Experts of a small language model: 9 layers.
Below are experts of layer 6 (counted from 0) of a mixture-of-experts language model. Rows are named router (the router's row for the expert), down (a neuron's output weights, with its number) and show model dimensions 0-223. Each number is 50 + 15 x the weight over its row's rms, rounded and kept within 0 to 99.
After each expert's rows: a language model's description of what the expert responds to; "comes before" lists some tokens at least twice as common just after its tokens as in all text. This comes from a sample of Wikipedia text that the model never trained on. Tokens count by the router's weight.

# expert 12
router:44 38 18 40 57 41 65 66 17 73 84 54 29 54 46 21 65 23 40 57 39 45 56 43 39 65 77 34 40 73 34 37 24 31 61 75 47 81 57 34 42 70 78 59 31 28 19 42 56 67 57 55 62 57 31 59 48 59 64 34 47 42 57 44 53 30 55 42 48 35 52 50 29 48 88 47 22 64 37 41 50 57 38 55 23 60 63 45 19 38 37 70 37 60 63 63 68 66 40 29 34 37 57 41 59 33 55 40 43 33 60 49 42 48 43 51 66 42 30 55 58 54 40 52 64 70 50 58 70 48 35 28 27 47 63 23 74 57 41 54 50 20 44 73 38 85 50 72 42 52 48 69 58 63 43 45 48 71 55 36 17 29 54 38 48 45 47 70 57 70 65 48 42 57 70 52 46 41 67 55 40 73 41 37 28 56 58 43 50 67 29 35 36 45 74 43 39 66 70 49 39 54 63 35 47 49 54 58 21 30 66 66 58 76 46 49 80 69 36 48 50 60 51 66
down3:34 50 87 45 31 39 61 53 42 64 39 50 50 65 57 46 70 63 64 25 77 28 62 78 47 48 43 73 59 36 70 58 24 72 42 32 64 67 74 38 61 26 48 53 74 39 28 36 51 73 69 57 58 55 73 43 34 49 26 54 57 70 48 80 54 67 37 61 34 63 41 66 69 31 33 42 65 74 30 36 52 43 39 50 46 37 71 31 64 46 52 52 90 56 33 71 30 46 74 51 44 32 52 57 38 45 67 33 33 36 81 49 62 27 31 60 55 56 46 53 39 48 19 46 65 48 38 61 53 33 29 60 63 51 43 34 30 33 52 76 51 59 69 71 46 49 74 18 45 54 55 40 47 45 55 47 67 56 70 62 51 37 59 80 61 42 48 28 69 45 61 89 45 50 57 51 35 45 38 47 58 75 44 64 66 34 40 32 32 50 40 26 40 68 44 54 46 39 36 54 58 14 47 69 51 58 43 40 30 64 60 62 46 29 45 77 26 70 64 34 37 48 37 52
Tokens inside pipe-delimited tables of election results, race times and medals, plus review-score phrases like Metacritic weighted average, out of 100.
comes before: " |", "|", ")", ":", " 0", " 1"

# expert 9
router:48 57 51 55 28 45 60 23 47 61 49 17 55 56 59 59 64 73 57 60 52 52 59 36 42 51 76 53 53 70 66 62 53 39 70 42 49 49 44 43 48 69 38 46 64 81 63 55 47 29 56 54 50 61 49 68 50 63 65 54 39 54 35 51 26 35 52 76 33 17 61 54 49 46 61 60 47 53 50 43 29 43 35 22 29 59 59 33 27 48 43 57 18 95 57 50 58 63 20 45 61 48 47 41 37 44 37 60 62 53 41 62 61 54 18 51 59 40 38 46 63 61 51 34 53 53 49 39 28 48 60 65 51 36 23 50 23 30 32 49 76 82 40 44 79 55 35 40 34 57 50 52 33 45 50 60 48 27 65 39 59 55 48 59 40 48 81 00 14 44 30 62 51 10 58 40 44 62 56 48 47 71 72 35 56 47 36 38 51 43 51 19 53 63 69 53 67 68 68 38 55 51 71 92 43 37 79 61 51 49 34 41 49 48 43 53 62 94 37 39 33 61 40 42
down0:63 41 36 26 29 34 58 51 57 51 43 57 35 44 37 69 37 53 41 39 42 49 73 43 39 26 67 39 55 71 57 18 43 42 48 73 26 59 38 54 33 55 60 40 48 23 61 44 73 48 44 49 51 47 71 51 66 64 59 59 66 50 09 51 47 06 54 30 54 56 62 37 65 45 35 49 46 80 37 41 74 33 53 46 45 80 47 54 57 60 53 45 48 33 21 47 34 61 56 46 32 45 53 46 60 82 56 53 44 59 39 34 72 81 73 36 46 31 50 74 59 53 72 60 58 56 47 42 58 51 43 70 42 66 60 55 55 51 72 26 82 62 53 49 46 45 37 39 65 59 61 61 55 51 55 11 59 60 35 65 38 38 38 47 00 50 56 52 79 65 60 18 41 65 67 44 34 47 60 56 40 58 50 64 48 58 59 44 33 52 35 40 61 57 22 85 38 77 66 31 66 71 73 39 63 37 51 38 69 67 71 55 42 63 42 26 42 66 29 45 66 65 74 43
Common nouns after the or his, like production, design, story, research, plus verb stems before -s or -ing, such as embodie-s, rebuild-ing.
comes before: "s", " of", "ing", ",", ".", "ed"

# expert 14
router:48 32 51 75 41 94 73 63 31 17 44 39 51 63 50 30 48 48 59 43 45 59 25 59 80 32 43 58 31 70 57 21 05 52 56 59 67 44 44 67 52 25 48 54 50 75 69 52 38 52 53 49 36 57 25 50 39 57 45 32 35 73 18 38 35 54 53 43 54 55 53 51 18 19 62 57 22 55 67 49 44 51 48 48 50 36 48 38 44 41 40 28 35 52 33 51 47 35 45 53 65 61 32 38 70 30 39 64 36 49 51 65 55 68 64 49 54 25 54 72 53 36 51 77 60 39 74 29 47 42 58 35 44 59 30 38 78 65 45 43 45 18 31 61 47 57 37 68 62 53 49 49 67 52 39 47 74 38 45 51 62 48 63 56 42 57 46 50 35 39 60 51 60 47 59 50 64 44 42 56 62 60 36 27 62 39 45 62 57 59 39 36 56 62 76 54 43 28 85 51 85 14 51 50 55 52 57 61 80 72 56 54 69 54 04 52 42 32 07 35 60 55 41 39
down0:31 60 76 31 64 51 40 53 31 28 42 61 77 46 58 65 72 32 55 50 51 71 40 53 44 65 66 34 38 28 50 23 49 39 48 71 51 30 29 59 07 63 43 61 52 69 49 58 40 77 39 49 37 69 42 71 66 36 47 53 41 52 58 79 65 36 57 53 49 51 67 17 42 42 50 57 58 34 47 62 34 43 41 76 40 37 54 44 60 22 37 65 51 61 67 60 75 50 58 60 62 38 49 45 63 57 51 73 21 58 57 35 30 37 39 17 64 58 75 51 44 55 89 74 31 44 49 72 23 37 43 69 71 53 53 60 59 55 34 52 73 34 73 77 54 53 66 57 37 42 44 69 72 36 74 35 68 80 30 42 57 39 57 51 64 41 75 34 78 69 50 52 60 70 76 34 67 50 37 69 46 35 16 41 63 73 47 44 33 47 42 39 66 53 66 41 61 44 33 58 56 48 52 64 56 53 42 48 81 59 72 47 58 62 82 60 66 69 44 61 37 60 41 45
Sports words and team or league names such as Cup, League, season, Division, FC, often in match tables and football biographies.
comes before: " |", ".", ";", " League", " Cup", " season"

# expert 0
router:34 29 45 35 41 48 31 63 57 58 66 43 65 60 62 53 38 42 54 50 72 46 42 67 33 35 58 44 30 36 51 66 48 63 70 50 42 70 38 66 32 62 43 52 58 39 48 69 26 28 41 24 60 73 53 40 53 35 49 30 45 19 66 35 60 42 52 57 47 65 64 61 70 47 44 54 77 47 41 19 46 52 44 58 50 63 50 32 36 34 53 50 54 55 55 51 33 30 43 84 48 83 48 44 46 12 35 51 63 52 92 51 87 42 32 49 35 78 35 37 31 26 55 45 34 34 49 53 40 63 35 20 38 60 31 46 50 29 68 56 77 70 58 53 62 66 68 38 56 45 63 69 53 38 46 65 56 74 15 51 55 73 55 72 24 66 64 22 67 56 58 80 56 56 51 36 13 70 60 29 60 54 65 44 51 84 26 85 54 46 44 35 55 42 48 52 32 56 49 39 70 54 48 63 89 61 67 38 49 68 41 46 44 39 63 47 41 40 43 61 50 52 55 53
down4:55 58 41 34 23 59 60 39 58 53 45 62 43 49 72 74 68 45 50 16 57 37 36 60 34 36 37 28 18 47 82 47 45 37 49 29 69 46 58 40 40 37 31 32 64 63 68 61 56 60 42 59 62 56 36 24 44 41 29 77 51 64 71 48 45 68 63 67 57 46 41 60 36 18 74 68 53 32 70 59 50 53 45 45 56 56 43 43 33 39 79 49 37 35 56 70 58 47 38 24 81 56 61 39 45 54 35 55 58 67 72 39 60 58 23 52 16 66 39 41 69 37 59 37 38 38 31 54 41 70 18 18 41 24 36 59 61 44 37 53 57 27 59 78 61 63 32 60 43 57 46 43 49 56 50 48 35 46 31 40 70 58 41 57 42 71 06 49 57 35 65 42 47 82 60 38 50 51 58 61 65 79 53 63 38 70 47 21 50 28 58 69 52 51 46 53 65 58 36 47 79 49 35 76 36 64 35 59 56 56 60 70 69 24 62 20 46 48 50 47 55 35 38 19
Prepositions linking a verb or noun to its object, especially in, of, to, during, through, after, e.g. role in, credited with.
comes before: " the", " a", " his", " their", " this", " be"

# expert 4
router:31 44 51 15 50 73 30 77 60 79 63 52 43 69 57 44 45 47 57 61 42 72 30 58 34 57 26 37 69 49 71 45 37 68 31 34 58 48 66 47 44 33 55 51 64 57 62 51 24 66 08 30 50 68 59 41 46 51 86 42 58 51 77 50 21 15 16 55 53 55 76 25 48 51 61 60 58 50 45 69 09 39 46 40 30 57 30 66 60 47 48 52 51 53 57 41 34 64 25 71 52 40 65 66 62 44 47 42 35 55 44 28 70 62 43 44 26 59 56 53 36 31 61 59 68 39 57 31 24 42 71 44 49 46 46 39 36 50 64 38 97 55 35 57 50 54 40 62 36 27 46 50 78 51 34 44 69 47 23 44 56 63 70 75 36 55 32 41 42 50 76 27 55 32 68 45 74 62 34 56 55 70 49 31 46 43 33 44 32 63 55 18 36 84 65 49 43 66 51 61 45 58 34 55 43 44 49 56 69 56 49 45 46 32 60 36 35 33 37 36 54 53 53 33
down0:48 71 74 38 70 30 64 49 38 64 65 81 26 35 47 39 46 57 54 37 26 63 43 68 24 06 44 32 52 52 76 84 16 43 60 35 37 54 39 66 60 36 49 23 33 34 75 49 47 65 38 41 40 78 42 61 48 31 58 41 66 64 51 31 27 48 52 38 53 68 50 36 54 55 66 55 35 51 39 63 58 22 53 53 52 13 41 55 57 45 37 52 50 57 49 59 48 48 22 55 65 51 53 36 48 66 56 33 82 42 54 54 55 33 61 53 45 77 37 40 42 32 29 27 42 33 67 50 33 46 66 54 39 55 47 66 61 54 56 67 44 55 38 57 43 43 29 39 48 26 59 21 54 56 50 38 53 35 70 58 28 39 53 59 30 50 27 60 68 35 61 51 43 42 52 30 64 47 48 88 27 52 19 19 35 43 79 66 60 41 55 30 43 52 55 40 66 54 54 31 54 19 23 30 53 55 46 34 61 48 40 46 47 40 58 35 33 30 67 25 38 57 89 68
Common Western first names and place-name words such as Henry, Thomas, Mary, York, Royal, County, often after by, of, in or list dashes.
comes before: ",", "'", " and", " (", " was", " County"

# expert 15
router:52 40 67 42 36 66 58 57 71 25 43 44 62 70 24 26 10 55 35 17 58 32 52 53 52 59 58 49 75 48 39 29 53 49 77 40 26 78 70 41 73 43 44 73 58 68 57 59 19 59 49 33 54 30 53 64 78 55 25 51 25 35 38 61 65 46 33 35 42 33 54 25 44 55 44 57 39 68 44 60 64 58 64 86 39 62 82 74 23 51 61 39 49 54 55 24 44 50 36 32 45 45 82 71 53 62 62 32 28 50 54 43 48 40 47 48 37 64 57 72 70 64 53 52 36 64 25 44 52 71 47 37 34 52 38 57 42 57 73 37 37 48 42 48 64 61 52 50 46 38 75 57 12 45 51 57 47 46 37 27 45 63 77 30 61 40 53 35 15 50 44 54 31 34 47 49 30 56 75 67 59 52 52 49 39 51 53 53 32 56 55 53 54 48 70 08 25 69 55 30 36 63 55 52 63 50 65 62 68 43 13 49 52 72 38 66 32 58 63 59 55 44 65 50
down1:59 42 49 56 63 63 13 50 43 44 51 37 64 34 46 60 31 37 45 48 61 43 30 45 42 41 76 57 43 33 30 61 52 60 56 28 46 72 41 67 60 48 20 43 44 32 64 47 53 41 70 65 65 77 51 57 54 41 34 51 40 32 31 49 54 33 43 81 28 29 57 60 44 49 55 53 30 42 46 62 59 26 47 47 27 43 33 67 28 58 60 65 44 56 53 42 80 64 40 62 58 54 31 72 80 50 65 60 64 59 58 51 76 50 47 45 36 45 46 36 69 55 77 47 42 69 50 43 38 57 56 47 47 37 57 71 66 49 34 75 74 39 27 48 65 28 37 69 43 51 55 49 60 43 51 63 37 74 50 47 21 45 52 46 64 41 37 32 30 39 59 21 52 39 81 57 37 63 10 40 31 24 72 54 40 43 51 11 45 99 48 48 50 89 63 59 23 54 49 51 48 51 01 53 55 52 38 60 77 63 49 31 76 50 55 77 67 27 45 49 45 54 48 58
Empty space cells in election and results tables near Party or Candidate headers, and raw byte fragments of non-Latin characters such as Korean.
comes before: " |", " -", "·", " Candidate", " Team", " %"

# expert 13
router:22 35 44 40 50 36 62 41 80 66 75 34 45 49 63 60 67 44 67 31 49 57 51 48 64 54 44 56 58 47 62 55 52 45 31 61 23 55 71 27 44 52 73 61 30 41 37 54 29 50 46 54 74 72 65 56 37 48 56 91 24 81 39 39 46 58 38 67 48 35 49 58 58 55 52 58 79 34 65 62 39 35 69 54 57 41 58 70 44 49 59 79 23 56 45 31 43 63 65 50 47 48 40 59 63 49 27 59 53 42 62 35 59 42 48 57 54 24 33 47 43 31 43 79 17 20 67 47 49 58 43 42 22 60 64 47 62 56 51 67 45 41 54 63 48 49 58 49 86 31 28 59 24 35 24 52 27 41 49 73 65 87 35 33 18 56 43 57 80 32 50 71 57 40 69 29 57 59 54 14 62 82 57 51 43 38 47 65 52 57 42 46 57 35 46 33 54 47 21 41 56 39 60 48 70 32 45 62 44 72 59 58 60 41 25 38 58 46 62 89 19 46 41 54
down1:37 48 71 58 61 69 61 81 54 39 53 34 41 45 62 50 47 39 79 39 39 67 44 29 54 32 32 56 72 60 41 34 61 55 50 51 36 63 31 58 42 45 58 15 65 56 48 49 38 34 32 31 74 34 36 48 57 51 56 67 35 35 62 55 42 34 52 43 42 70 45 49 51 43 71 52 51 51 51 23 49 54 43 69 62 52 52 17 45 41 41 29 59 43 60 27 54 90 49 46 62 80 63 57 52 58 70 53 41 52 49 91 47 50 28 55 89 78 54 46 21 67 56 72 43 34 49 35 49 66 52 55 31 38 54 34 43 41 39 59 15 32 54 67 45 57 50 48 72 71 44 54 45 57 64 20 61 59 65 52 56 43 47 46 55 58 31 32 59 23 60 33 26 61 51 70 53 27 70 45 57 23 83 25 45 36 30 43 67 38 41 41 54 54 99 61 38 28 33 50 66 69 57 61 54 47 31 59 41 54 44 62 59 58 68 33 53 32 34 18 36 76 56 22
Verbs was, is, has, been, became, served, plus words right after them, such as also, highly, a, in biographical prose.
comes before: " a", " to", " in", " an", " been", " as"